Below are experts of layer 4 (counted from 0) of a mixture-of-experts language model. Rows are named router (the router's row for the expert), gate (a neuron's input weights, with its number), up (a neuron's input weights, with its number), down (a neuron's output weights, with its number) and show model dimensions 0-191. Each number is 128 + 24 x the weight over its row's rms, rounded and kept within 0 to 255. Numbers have three digits each.
After each expert's rows: "gets" lists some tokens that make up at least twice as much of what it gets as of all text. This comes from a sample of Wikipedia text that the model never trained on. Tokens count by the router's weight.

# expert 6
router:082158132116109126118123145156152113141094152119137137106111126156114177135118151112143144065145165094117119129127136130154123154093160147173141156142120153150098162126145111123146126170100124101141127091086144115159159120108126122140146134103118147163161159108140125130129083115121152139175150119092133122116149092179125111151112151118101110132113116076131117145147163128123108082120123102106123115133147149104139130108118102109127206127111136109187182128143131124109124103120142185095113127146099160126129093129118129108155121120122206124132089091115175103128126091121132113
gate1:109127127125185116137101181111161109119117149077130123133136116132145134096082186128172135135110098100115134131115119142200152158126096108155120079128102136169151147128127136108151120146127095144109099111132141117117106167085156127153159107119136148100074089162155171148144130164112115062133086149117143145115140115187153129127170086105139125152105105151129119136182169140105107106137113135123119135107126110153103148111101111134147127117158105145097121128096142138134131087156142137115130134128118128133126138117159110108098153135089138165106094094141121142133137127158099150
up1:125109126154127141127160140131123114146145110128107097081116134131123097178156103123152159143108124184121146135139174152053088083122099173073130143109151122123119118187085079146130138143147166103120132130090116148117115132137143129122154119151143134109127169121108090144128130158139102196090156103145129132144117116125109139134061177109139125143114188096138135121117141116124141157155131101154084106133108191155138114136179127130119110105116149119124146177167110155166124132122130127143145115133118160157138100127135136124131144119155126101126130155113122135123133093143136112
down1:121109085165118174134083136109148089164171170101128134146101118109146084123136117110100125142115129109145146109141110105149095122156160164133125124171139101139166128134133153123142120108133154113109154137070125080112119125143114127129123090091110169163145155095136117155132129112143153144168134152160160148109117112142163133139101133141116129157065141126124112131129146134141104075098053112100112118101159162112125155116094125121153124111107143093135141122122137155125133160177132123150163108149150120102121113103126117148126147119126119115081102162124081073144089119111158090
gate2:148148149160104126192122110134091104137118126093135173128117129139157140079169120111088150140152100132159128133130121133084101118146124123133119102120152136123110114113111131152159126112147126102098111108151140102105124138127065147104125167105152145106125148140150192111126110141134157108124126122130111171155112097104150133145129095120117093116122052110164136091145170125121109113119147112124145160157153142143171115139140094129136135130108146106198171152123139119143094146086118114117107127151136158205130179108126103154129120119099115130137134143079114118154110081103134138
up2:166098126123141113127173125125103140164150069098140104133136162176089146092118129107094163114131130153143096107124139159055084101149103145114092097145133114119122092121131110114130120167118140118092130104157091144111101140124111105159152134110121123123165162143115147166155124143159142094147175106120126152187133156145150077128124121150103077140125110148152125121143124123117186140117142123104171135135124159125137114143133095108089126138095137117131130106140113090162116177094135173154131125129139130127142162129129104109098157107136144126121156139171117097129124169084125113
down2:121081118151176118163087112163097119139101128119153138125180131139161152104129106093166150106135116099130127105158099124133090132150111157083135129137107127129114151139122124119138145131127179108146150151137111122076152133111094098163174127110114126131164161154116104132142150146130125133130099127074112148206121101186181116139135116120141115122141095169150108141105153121144141118131142097121143154084133115099147096085112128135177111147162098174085121134127132112108096076074161131114131093116160125123148137116160144130126117108133100124135106141122128104135111156135149106
gets: "s", "\n", " years", "mp", "r", " gr"

# expert 60
router:104153136117090168137121154185122134120095075166117091078114145147157151113088142110140138129139167098138132110115159163148115161117151171117139154168102154129112163128125093082136112157118141123128129106125153103128145144107116092123097160082098185124140138131111143104144103110098129157140145148123129150174160119137121097162109166109116170124101129159149140138158128156168104102179113104138107103123128120105167119097102107139101166103097156152112118151117172133132107111148125108134103133124144129131108137106097145112126096100106146133090083159089142124117109113133175130
gate0:139096197128119146110125136144117106125109077164162132133108094114129118113118137106139102130118129128127153142159156130147121177170156148140160100153157147159120171143155124107128095135145095130136143152180119114139126114116158154110120182100103131109140131088165096128151108132128151121117061110118140136160122181090133070120151119156145111133152099126111150131142092163124077171135143146153141118099105169111127133116150118104136136113149103171126117128128134107107123095133122110143116143137083132159122144085119133134136138107097134111158081108120193135105074146112092126
up0:158097114127121105124143155168119121139136121116132123082140097118114092072148121132109102125084099152092158161126126142162095150057134119157078151183154147125123111183090123095110111136151118127132141103170126133116106137147112127092168134144126130082209142068132110126173103116129136123139127146157100124130178141089124127120128138110121115117145143140092167095148096171144112134132122118141104143145109127147141122133146178129094141104135167149147111102147133116096140100138114103128127129107144167153114140115125153104113093122157120122115077142114107141131095162124132150
down0:191136076163117116107067078145133111150151116135171135123083138096092135129101135132124164160139104122174091151139144076144139161158164109089120119138162129145122119095139149166135157156153104120080135116160104133130124101148103110111188095128097104140127144122145097150133141113108117134107105131135154159133118148124095154099115156116122144155117130094151122089111104103133100107145115093083132142106135154122074154172105148146127109119123088118127131151134131099140175148138137112173149151131116118168114118085136140118138115146154148091123120143152123111121103118126083128
gate1:139073098127116117147143154139112114112111116127148116112112136098173144141131152095146144122095075143131155118141100132166143132109122157093136133120084095124110154104131130127136128118087139125152164109099157088128146158068111134122140130139100167099076108127143241085132168100078128141152141143120088123118161103134104128162144127111111147137159103147151122117155158160137158116136114113140120088134154126111141132108085109142124139139132123152125109123097143125102108130134115149122116141076164157136126159140136107110145140118141135163092151097121123149076116155151169132
up1:089141170139187167117091123112139099127127150135123095132127117155097114126139118145103126115156164098132120139121139143105097130150120105167120125140131134119149117171119113119144132160159145115111093136177117181131115091197156126132147124129143092136193138116095049149113088147171135112089112093122152145130117144129122109085095118118169118099110148104090145132107096089107112115109140110116121143111096144134139143135157131118151117093091152127120139156162130158157161126140123119123144107153104077121144080122128144125111105157109111109124084123127127090156128099125081146
down1:109097111083128144153158128157125148135159146143132125139151188099129148128096127156100116138124130141116123202140166100133113139139129105118095098144154086111097095113129151124154132121149129099157138147147103098149116165127137078118158109141134112123093118139094089133190127163117132142132111122126077137109102143129112120126098157134110123085096132115100142117134134138115045120127130138133118123106177138139156152122115112144127140168134150143102127131083092138112114146106122125126133137125192141113125177096067118123165135137096125163081150105149162114141132170126153098
gets: "\"", "1", "2", ",", ")", "'"

# expert 61
router:092165143124114152148098160119091148132090140125118088105133138150123150150077135136143149091129171116133145122106166129151148125083175130145116121149108158140095098152116085095154130146108118105141088109126136126131150156162138106134113120142120186173175150107131151114166126112118092149126148097135128128118169104132132143178104146099109168132107128128110152123152135156167114037144164073102107109099121117091138131125160120116120142114091142126120147163153129108119142099140132155114103121112140123142138088119163124110140093106109152155122083118103147075114128121129143127
gate1:148142122138156114106107145107132122136121145116131126085084123140100116124097168144111134125077091097121125138111145158141129146129126125155079107157111176141160108134106126180111114141153136124152121151147105141137131144121129107103142112177182185104144097133128184129154148112120093073111124133114105158137106126107116104124173103132102097172133112173109119117145121156144150119133121127164099154170135146133133174135107148170121113108117142155120110121091132108135163136087145119104089126139133184122121131138136126097064131130128103172096104134116130149062090161149115138
up1:091112166168177144123146117143181111105104101133111108079095152105102084103124129147167162108126116086113140132095154130110173124120121101177143139123137108115106105197127095124164126150138168117095140131157144126136130173158153121114143096128157087126152095126104085134179137150162157139127139148153125144126099137128121085113118125113121146125123155120133133119151129079133153137136120102085107118089123101128133135115096113138128126055131167124083141147122107137141114173130125113133130115140109151115149108127105113145117161090135119106093133103133116098158168131135114187
down1:153122133137189123126098136090159129133111120097106107110067123113151112126157174118120118160150129170112154171159111162141129138148143111087136101101129142146113104128096136130151144146077146094137152095120156117117082167133102139132113127124150127111129123084092097081134118131135111130147126113101109190167136114140111109116129154116091105145117139127106117108106143124114124080147090179122138105117105120113149131144103158171161146138112150147106076113127094119200144129169155123099124133159120091128160125125146135137126133152133115147087123120099123159129157128178178116
gate2:099141125110094133189081115111126113150092133129142115144136130118128164140145094147112201105163140142112157142129123105149144138134110103158170100160118146151142100155096135110118089131144148105110130108169142124124158122150156146118139123116136137111115115094134142117119140157161132117069121114144129121097158154137143095129137098141114165106145125106127113111114113164138148154090173158099129108107160116113104145145132133122115175135125113145156098142126112138114113121137093180186159107083106089198115114138147092085145137146072126139152083136081120097108132162121126117
up2:115083127133161108120186141100151108105139136110108117117122156114107113118128106143125130131125112138161075128098153165098110113132128158125107129163157114134093134076122112126127155134126116140128146118119103120142116149144081136149105126135109090125174117194121137133182127108079125110146138144098097163179124105100127147114121194145131093137142126165105172162129161082177097116145111124146140140145130110129161120064099134139135130112105118090123116114142085103138126153091157095136138128143102157102125113105103170120116121102171154111103126101137113154168141134120119176
down2:153115172157130110146138155079086173148124167142130149117133160132130085140134136136133087136111104127155099083149079112117151155112117106110132109129171131104116124137130152158115118066069078149182127093096097143087153127127130176155126116107137144142113167155144122125139148128136137123173142130098110145168103137151089142109128089160173127138133101145091146148159133150182142131110135133163125135118108079127116117129119159128112114129152096106119122106103119124144092121110116177154151106134114156105130139114107085108115168123122074124140116092123102150129147135151109125
gets: "us", "ers", "es", " work", " process", " it"

# expert 35
router:092160112126084138138137178159149129098125051147153139142123117134143155173114152124156141131100157138148105104140155131119111151088121125132114120130116179158120139142096119100126064160101132105139110089104134075094144148116149137116124119100129174156152148146078146129142137145121135141148130140126112178101146100150113082152116138142140162168106141118087164142137207138169123124157117123119130110129128126145189128106108123128109125114124126165133103131130121087113107076121109130114109088126140108126093108123133113112154119112076163131137098139104138114156104154124150114
gate0:102167122127149098143135130155155099116129090130144117131096130123151128151119158131104126111129139146116157103109144105111139152095200132142143113159133170143102167167147129096125098121129112136142146085169113123126159138126182162121129098130115153183114115066119167114141105147151100117113135128092193128162118167099133148115121099155142142117122114100126106126133115140127090141138127112167136136128087116169121108175185101148126149176137108131142132110123137138119180081115113126151129155124132133124098102090095119139108118133124135128134118156124168135152085065080137119
up0:128129164101149111142122100137151121149136096122139137156100127141140125144123133149080137144163134180145145143091093128104151128097149134142120104180154153137114173137116132129082118130155113139137175114172106099125132141065156147093155134128149142141141132083138186154157146133180117124120116123093168120115108144065145120098120126161109145129119162114111120112111118145137091140132143141150072136148095102186125134101175093126088132170113117132174128093147095146108153115153126114123156137125134116105123091090106122163115082141132164112154112156143130126129109110100150127
down0:111114132134160148132153098129128128167136058105062160108114131136130105087113160151140190136098118140106120145099141105127116133142145101144180154146116170136134106089104147147154157119192123128093130099134138136131134105112158121093187150151129119094134127135099149174120101096139159141108092177134115142133098120106140112103124142101098119092104136116117119145076114113167060132167125133121129144109111116129116110121107134117096116181091131106096111096142131132141123144140130130145125131147098158128099123170130139146131115093163179107130114154133123134090133125101128150
gate1:123146152102137138199141137116116104095088088118133147150110110176095130127113134117162136175106132116131159134120146140115134158156107097139099117116101116118154165107092105139110194125185139118113146144115119130098143155142129097128118114173129153114147128135131118164122122190119102163129092101174109131120107131103113100154141136112155142180146113115138128131152156108104115148181133150120119118102124147110131168129105154157127158144143099141131108138097134151141143155085129137126140095109118160076140124183195077108136107101124150117137116111103103127106130158103125164
up1:128085114156146159145163141132129128118143164113123099068146136123130060157143133133121149163163106107096081146110139146135131104130097151157116111102115115157106140144094149105114121152143170149098098163147118118129122136119111141147122100148166155156117149111156138114168120149152110146082165105159107168128136091169111162145096084114159128108124164097116122111113097117095119092155140085111101155142146106099063125114078083152123134127152143106148124158126114162097118120122131173171137109130102111106119105136138123109116175152113136130121116101140101123103136124135170146
down1:108169107140124161089108119108110125158157121149126149110106089108101111136147157082101134132119148122176107140118090087115144136131096095117141127126146100149158112105140139095128111126108136097151133179076084158085074166128103131149148116153152127135149186100108129130144153100166156125146161151145136167117106118095117135114096140152093132127106106065139127139119140110165140140115127119118141103089162075117107128093138134110144128128084152156087118101098138170093143131136119093127130085116115134157127150161136136110137117144149140131121113145100111156110128150140178081
gets: "b", "ba", "in", "o", "so", "0"

# expert 58
router:084150137144124126122134175131135127099126130131111102148132097167157126155079168143123149106141180127122172091084160108175097164097143119109137128131104162138125144184105103070163095115113115085180108108114142137144159172150126132142108118132119161155126136125132141109134117085108112146119169109116102113121170110133150122176133150108131155146122106101125145115134165154142092106146131090109120127118147110155137123134107141117136124114082139125135118153153128090146096090180182124127121096138147112188114124148134105104159078118112110119107086122110146123113120109142124145
gate1:143127132134160129088093114100134144110148129135153141131076117137118107133098166105111189161154182117156178114105131119178108110154115142119155097112094134118144109143114133143144191128145134102125165136164127143093126130145119133177130136155114109144151169155134193143147158123084146102144124140148099130124177148132135116130120126150139121122168087117127128116133146141127122127146128137133145189112138122142109214134083120161153119157140114142108154115156081150151119120125128154144120152121154159136091118173120089115100093102101145121117118107133100122116126178145125158
up1:071126138137122150167169160193092104113111132124095094148176132145141141146146071141155101104109128102123086156151129187114122133112123125153124141162154094147094122120126115092117117167149118132154092101116117101132156120119126126124141123118140153089128098097098073117143100128192094144114122125112156141138125119109126140123111113120131131091136178119123143150121101120120120106098122118119098069107131133074142103108144138102090152086093129134137112162137159099123149154131104116119147129127091112137185111077137159125117152156173122137138138132109154120126137093104103128
down1:096109159135183130132125139151120155151133113140115112105130192108147108150106174150126171121089145122144112154114131123150097110157178124098144066127134133112121115140107121121117098120116139092102146149085139105164167135159122130117113100144103164143120149137101135112106123128145137135152117098119107121129118119111110167117113131130108164161130076153136141136128100123124114152123107104091173123089110149084179122129110135132160089142140150139134119090076159126112104090125153115128148131156098107197130165133128130075150146176154150123118067150134088133135124134169124136
gate2:113148199117142151175111094121129123154127122083168131133102110116127113119133094130095127136164141099117162157109132116135153154156136115111168127090146154141101095127166138132092068120146120093107136080145134103111151121135116143147079175117150158110138147147191122128124127147138123124119070173128106114095131169112125127133122114151117157125123117103173123104120092144126146146093138141107142123134116111158130121161111123138181123079101151147158149129110130108130100132125118180180146096122151158137150169131124164112140113166136122086129123163130146144145098131093171128
up2:109109094090126090123176137127068151119103167112101127123182155113129113123129102145157129150102123142150110109108116124127111125118079139135102182114135103084116118109137109137107177175132098141161105102182144145117129136140133120129123125136133126124128140189093104136132188135093142121158154141110124143173137146132167120122148121111135072128104108166131135103149122094124124112132148130090161068106129095108121146124156106099080122091116092114143102125136150141108116158099119113102124109155090117125103114128111126127142152137132140172112147123096072085168141102112113149
down2:118173105131154162092168132126113102164092087120122086149163134124168169118115149128125121112120084109144114110151141140105102126122138130106130136115151123123094140130108131190123108149093145128122107145096100127104097151106066119138114110129111158112131152107115133101115131112152106149104133103139088131145093095172126110083137117127134084109107115138155154124102101185115086129108116069138155099137132146123170158153125105123151139156105083120135129138150153101153139108119127103119112122099097097168100101099129111101138179122129094104119140100112110088128121171143124190
gets: "es", "ing", "ma", " United", "ers", "6"

# expert 41
router:082125109104107140135153123158129127100098114155127118121136099149153132154105151113137179100162171074147132156123154158148101132102110180136126135161130182103102156151130092139147110171104157125130082132133137115159134123135121102129090145127110180131164131131103170115160099117114153194131176123134143132148168123123099103130116141112089161177097116131142152134161128147124127106140135116127095091148130120130169140117130116089109161092081137146125149147136117118123114075100133116122132156124120102110089113108155125105160082087093166131147093137115118104114133134153123111
gate1:103107124109130112140163073125099145118162167119167155115100135131089152086130128113133114142106141130108165118148113145107112156160066123115140135131150070124145136139100168127140126114123137100135153162162131142112121121160119090130115099128092155094132145097124120146117114117100146065148114115176168123147170145146165147070118114129168114159142126114122171156152121143104116108136159106111133121139149137077136144089081143185140150111191123137094139138146126144140135168133132125143128134136160162106138090088162072125086108114125109125096128139128134122112125107122127122
up1:139115122185150147126111158148143105155111125139087103134135150118135134148142147141116124119135134081128140129121153147158135092118152139126126103118100133140109099133150108111148138169155101134094123081114169112119128161118128161131140119123146075129083122142100124105153149164162100216130178122115122148107097115119114120146101096089091143076095171129137116072135143092139150123153090167172081153110125129161118122157113127144127097154072146119166123131090106151102121101124128151104130111137146078122149147116123145124131173148142152143128180107124111146123136107132105151
down1:152101129139107158106131149089151120122152113114165106079135136111122098141125124118128131142100094139159145162153115128158149110156176182093135117131124141113088123095118074119125112093118095094073166165159098121120177160147153121151119093132036148088126125143146126118137110063137143072130172150092143126148117105123118144112100141115113117105113102130124127112109123142168110166110097141119143121077144132063122118122077139145130141156117105138134111148094143139148119151149113127137120129151151102136147127115104103133106114149150109137098098123114117107128117122149151121
gate2:146148118122131109154127100149121130123101120146100210144112120139182142111149106063101148171157136146124150133098120120107117121094123114104136122129153131133179108156111164089139090138137101115117180122114132104098158129159118139125123129096138103120134159129128140101130168188142127138122165134149116148167142140097148151082114094172106150114161124112180128131098158113111129115116140153144122153132124101105127186128158123161145099116130149115155124160119149139125117124151107136157136112121112140115140067104142099094098054119124137148125113112070127143121143102126166132
up2:175125108086114114112175153114124153102115130108101106135154127136087112079171133183140140089121189128093146123139119163128104117145158136139101175112148107108100151100103067170148144147126090128095093124142139131089126135120137135141124166087117146135177127141126100118174131127135127130127103106102141145125149113132134152110132199105108135103127116163118141092129147099114118115143103100119149113154121144139127070116146109102072093118103121182128145128094106131121150135083155139167143127147113148145120150130136143128111152121156153104112138153139103099132081118124112099
down2:162152137129163139156143191078122135137068124127137120115157135102072128106119111100164122173167092097115130131140138132113098108131101153152145125108110149137124079111134116105103118062120149139132132114118138130108138123127149132139132133145091170152116140158159118175125114115145142139145136155079114164149127125154099136129067172119112161141106089086126131129112124126145116148123102151115129133123130142080105123100116147113132126160182117132163117117110144113129153108168178113123173149138121105120157152133105130096135155169099083160109087133159169163133117156136145116
gets: "s", "es", " States", "ers", " species", " games"

# expert 46
router:098154128123100113086137141149165116134133127095158119134121124126149162162143150088170123080125153089154159116163137128130106138098157118152125124141114135143114176160104113086128105128093140098138108119133140134138152154149160105151087137113123144164158152123121129116158115134112128148121154099126120144100158115172141072134113139145089145139117092076112160123154174110093103061147166125117143117131155149087171138139108103083121140130098110138146107120133118154095139104166160180116116127107107134115095071109148087138149110103091146129116105125123144121122126087112142090
gate1:136172110116156148083130156108146132147151114130130112137100140132097149104119128142100159120074106133123164111130142138132146137128148121170069122115074152087118128126153140134141153126150095095159131146145112109132146121115130104125071126197086129130132142096163127107116117130097115107165125153095151126110158127129126128124114141121120106150101115162142141149143160101103161099156123121124072141074157126136089138104089159119120112169121083134094127147129112113112131125134128159086124159142138168103107143150124100129138048122130122186140102110132163137116146134148118185
up1:122071115159162122156129155149132089111161162109126146094143149103113141157130150108108115170115118128119166179142144124163135130168092146159144124149154106152078130113138125108121136113137151106096124119140161118106082139190108151140086128147111147123152114105115115089173096138100098117148133122124116148158146119103156120119120173125155138099127141150134169130096112110122140149125114140154143080133103109142121118096097091167089130150176105148129137123122065140105127151131099122151171148115116131095153081170116152104098110181124134133112118140142113114178126128100108151
down1:132131111126137097090112096099140150135152117121158080100098160101086128164133161140133115153103134138142134162116100149134135129162125138090139117131145142148134154118128144180111080133136086092110166128133119167095096158136130116091142112142170137076095101129097115127136162128115127136156112118103153142122160104103123105107080160160110164160092144139118117132157165094100122112142080131139145119114133124106143157109154110121117080151128150130068107156124191149151102129122127113141133161122117097155084133155112123116134119144172156122086118133081151105102156167109152129
gate2:143137145130114160149134116114127170111140108163123128155142062168161115150135123135140132119125140143159142128122093116125135120115148106119171127114161115178132108137125103136162108160148134138112147131079099125091164083149140124162172137116119122145132150142141126100123141161114123113061125138111135125135128122097132066059126077136129157068142093144125158137142177161164096104145182133170153129117119136112176093162128127149145145093140112116180152139121149104140095110093109106141113114100149095136098136103156086132139125132112116130122112126147161104104101126151131130
up2:192098139116123107088163137131118144116121106148122134165111093176150126157119124086160132126124177137180177126136084141119128114137149151115141162158150149113139157115150115083149156130136163155106122146141135115083155147146158133137125156125131120131170142140098095143156152129139138136104132160139114106185141163113126088114101109153108079121127132138139104108171113160109150139143138133134178125115103145063168126151120092138129102142129093110117096114121086054151085157132096107174123085138144110143117125103129124143132100127127142100125123135159117106141132120134141105
down2:138145155145125099135113175148104137135115150149157143119147126141122148071132090107162119114173103119138155122133087080139165102103122111127152112093123163180124112152103137127137169129077152156124112128189117170096177152140106124093120121140127114164104160112126113138134128112082089085150124146099145130163085123132110109079123135155126113113143125170171118095142149142130125132121101125119112140147140128156157140148174103107141166128153107118129118098127139102129087122112169131178132127138110124133120139154130110140149134139085112101168147141144097151079134169100109083
gets: "p", "s", "ps", "z", "in", "ba"

# expert 51
router:081144151141103173103147164184108124124093112145111128127136101160134144139099111138155114121138181119135119095130170126170115207107136157138134159189115127138110123144155112090156136146086141117135106084129161119141145140124116105142135125092119152145142140089126127104167084091102137174163143146113139141122154109168111107167114153126112165097110116126140142151143120147127095115140110084113126131128100109130178116092152104122122137117073140149138123115114161129136099088141133104118103146139172126159112121110098138094155089127107140123120086132101144109134095086130138100
gate0:133089150120188148124176132154122072087130122148138145107089098113129140150131156141150116124150184148166146093139139096134149176127174125123163124123127132153110149180084087087134085118117066129170133104170113140122126108122123116119161096114097101145132111077119118137115118102144141121099103103149175143128140148149117103144119109150100166106163109113121090139083148147148093147176125135169146150111130170128132105142116154117139126150114129124102146119153120136125118145147128069116072137134131108167126114115171137132111121083133105138118134122125130134157119134146109126
up0:146087143166111175154123130141136070118111121099159177110113086131109121130139158134120129139139188138185140077095136127155144134124135126113139133149114163127136133138067098077134090133161079138130146115139091150109064129093092155101161093105110145142126137086155097161123079133159089119120118137132133156120136168119118127114094147128121127126155142118130105117122142150150128109163142144143104121152143151159142113112104129124094136144127128134145112107154126118134152144163112093138109137105145095193132106113140137145105122097153114110096155114116113129158088179160119152
down0:121088099167173082164153135125153114136178104121175135119148142112098129156136108149154129178115127122183155128100119157110149101112093076103158167178136102166080111139130151112109111167142101157138153103110140131140129090129088121156124091085129110137098100106121126176132133153162137163128114110124143130097110142090157088155133110139145120101101134093100100139138166152150116183136127159130132125151120136106115092166137133142140148106105116124132125144100164111106166124155135110151110111127131148144132132122089140125092083102132113144096116110106153113128141136170143107
gate1:087151111128141158145125189109077120116125136136112140126110117138108132119106120135149127143120096131098130105126153162138100084121139111134133117159100135123166112104126132154143119134099139142144075139112056138138096114152159109142127113159141092130099139116173158154106146101104136102154102131115116163126206131164087144120150121138160119170137123134118139127148139131077167109115124122137100128140164156086140130136082139149125132126140090106082116139129153102148149136109172131111147156080135177110160115146168119084087132132155060161167120127117110136121119122132120114
up1:155090142154166134111138120102157141110144126114141095084132125099159118149145155092072165079116121111128128120112145113110172150149087135129117115134123088099101162201136124131130133097160121105123140104141163119103143151120143144120143125107100131100168126119111118075166129136150123160112162166122120111103091118123116068155122139128109118077132114127107127124133115125110115152112102118095113152135111132131110133132132116129159142108152146142154175165115087147084090141150080184140124115167162089099124115082128154129131128136132168075091143125116100106123165141132113146
down1:152100125102104147104134116118110136149095135114128118113173155113093108099151131145111162088134135118141151134126120130118095098162113137123158104116114128097174143155147150124109156074125106134131157135113156129146119117135102139144102109149135153092130120130115092151113114071125095140150133152144119091121090090126100164148080141142097157165122174105165125104128130146109094134149091127135131128139133142066144088107112127147109128195102092130129122049122142140104094132165110137135104104154088116158115123135108099174151118158132152126133112133130152146110171136193142107
gets: "0", "\n", "\"", ",", ".", "'"

# expert 31
router:086144093139108122160124126137157104146145116137149134092128093165123129121145141104120140084132165110129113121086180133146134158115148186125172123173122154169115087144159126144147081139084106074119121120134157123140167165130117127121147166134097164150115168122118136102138134149090152127112159113111113156138140117147097116129123136102133140162105095123145142133175158142119120090138148127137067070167144138143154130144097095087114139126108185139098133164122132118136079081126113137093111111117136116150110123101152143125119118119132083094124122076101118121116148145132128126
gate1:136153133135132149112110122121089082107137153148133129084126121090097099129154115099153179137137120121133105143097105131139111124146113081126099167153095120113180111111104126136109111149113124084149117168144060105116109161163143153155135128169078148120120166120154177139113127168097097112125100125129116106114139104116105137128138115166135100152166112107118109127123134187129130163184136124119100130101109105136119140109126115102155167117115134144127115151121143148123163104127147148111099170107132161151122145153187114102139097142110121114126105152088177145091103161113093162
up1:130113120143145175123136146115190126119139096086121113116124116147147118128154124148127092147119120129101104115132143125180066133152091179157148138115112106131136130132145130108149120155176161174120132102136168144142128115119100116113164045134137117111157104124100095116160116138148113148131191105155131157123106159152129110117093139125138100121079132136148130115127110078107138134106108085137124108131158127156120142151064161149131103151107136165121160148141120138127121127144135145140149076139092119138129105116124139125155151151138134127093123077164072071141136110111112135
down1:126102127127133150129098115093148146098133149136137126105105181083087142155125124151098126180105119126127117150153135116162135101124126119090190094127140108142108153147104122129113147124151135104116081142116153111155145166160145134149158115125113145168135111142110129112133130118123143102141139112095105130085148101133108129153166170138112107102103049156098136116134126160148145095152104139145126127087153111091136110098102083154137138153133092126124138128127106117135158110078113110123120139111140132227140135104127136146141144079129086110103095129126177120124121106098172140
gate2:123132137150111099154129094127148121146134127110125124168144126134155154147124175103100116122106152099148148146116146083116130140116120116117149176136123129068109122116110148140133127146169116086129134118172181087102174136105117176180139114098160158147128164157137114098140121133141120118087125130125161117132106142123160136094147109142087128149094075128192134091136124103108113125124143120128102127166114094099143157134114120129119105086123140144142137107126116132127066118187138152156160100099197110188140126129131115098098110146110120099119135109105134158134100092131141120
up2:123136150118156131076145126137093089135130124129153144121165150114123105105159104113172120144103129097118126095132111141120096100140152150159074172127178153165143149133111123142148104136135105136119142138131139144130108144141156095140125151136129092152113080100140094140099119154156110151139111143135148152141148121129141132129085170130169099123124140170117135138118139094101139107152128127089174143128143134133120141105109098101124096142111117119123151077108127116103143121167131094122132097141089176096109080136074123139147136094132162139102144079116127092148173204152075149
down2:125165171136155120120152175125100135132143111107089116146125177113163106092140129117148143151170127121118149093156107148129148096072145140159122148124129135148103115138140142160111186100119141156136113127103142163128157106125137126137079099127119129166164086141163106094108149105121113120121133128129098139173094101209095106126104137111146116072125129113159108142170116129150160109160102139135167120122127126125142183115182149114113131111147107135083097107150126131122116103115151112096119186116132129116108142120163102110165134108157137107139115120116141102155149134169141099
gets: "ist", "k", "n", "ic", "ism", "t"

# expert 52
router:096152144132122139117129131145131147121139158146150152121142136147130134134085151106142124103165159058156154124111142164160090133103142156133160131135088166116139130136111088112144129171130167113185128123114120128138154135142103110170134152113099143159144135106129142126147113133129163154141122150138094159144189088175116087142056152105161127157141082147124135114117139118116105106136131088120122131151131125089143142123096103140118150088104147125187153149141139080135102118123161155128143113088135175141099141171122101102151085108077130137154110117112131145116121133097124106
gate0:125133115146164107109148129091151114092153097157130166155158144100130162170103133133123091150137145161165137107143129092136138146138097112103180122116140131146080139114107134145120095102130127089149117098158089138127145140128141144117144143122131123147113122045111102143135135158136079142129155146116159107131115128138115112126115133102103161116154153179090133134103120124105149184130119099114103132101142155121090152190128118138146137153135108105152147103173164140195151129152115092120064119093107172165146104114111119126121126162142114110137104105138163106124109114096125131
up0:129128123158141115167126117095147133137114103146121175163136151080119128108119111138075116136129166173145112102126159130130129142149119119135136126160112139154091129122134110135084104117149120114129129090159086152119092134115128149119207173110126153146153143063097096141160135125126121163178143150103127108112159150108117120131150142106084097121121152128091130107123163124146169160129131119129105115137100170138111131168143105113128147098089138126157145101147147112158147149124105098121087085091132143171181067122099105151106102134152091105117145157131137104112117156133130113
down0:124140117114131157121166115122136130112133096135120118136131139135146105121125120097165122166119138141165167123141123150146137118129102133103156136166128094127086090080150125212141144097163101149129186133118132141122118048149137147131152139142149158117086141138153055117112143177095107155154151127115133126122146131131113119138124180100101145123137151106137163142101097115125083132127132102124139123112149141143075163159125129156142115108101115105127144115158124149121151149139135101141115104108133167153125113123051122156122166118151087158084158121153121117115149095147147140
gate1:096096096081140109134127117105143127125157105153115126107145129103131113118088155105137119137125109171098165131122126103181112156134082145151125076153135130130122117085126132146143109162140093119137161131165138145121130156089101117147093115154144126100094130132141210140135122158095171144185116103129126104155121161121128110154107122135198156159116106101126097143166154148099127167158130109155101152129127105104109158130063108147151146166120113118143185113104142110138111113124135105087170152127119174155094132114157124138105139118127118126114140117122121152117139135128101134
up1:147126164137161157137117160147113131124095113095136086118053158129134118144163114173126176110112108096120097138125115157111128087115151138126143119114107136117137126168114113136139138126149114108122133135122121096140085117129167130094167120120103103134166151097098041110123142130146098119045143116126094151120115133117130164099137116118110127094148138103149161098103105135093121091136107136104145123128112125126146138125166159141105097089120157138114086170106126170122152149130126180156111115158147120119163118149103097097124132129154115129104113124104133068126121131129175142
down1:141096114115166114117152120173159142083120131129133107111109126127136140104119155100114112145144166117139119126127073142176118131120150116104119108074107146147108118158129119094139155144110124138147126137151094140124130176148161130138094139116098118089157136125062134060158092156126147134129057141119083129152124109111115133140156137136150132172086120104107113124097172122118159144133156174130164104157126105127147122105142088103144119139090145163124140125080115130118168138122113131171154105127120125156138147136128137107199125108158141119107132148115141143144100134159186109
gets: ".", " to", " century", " than", ").", " which"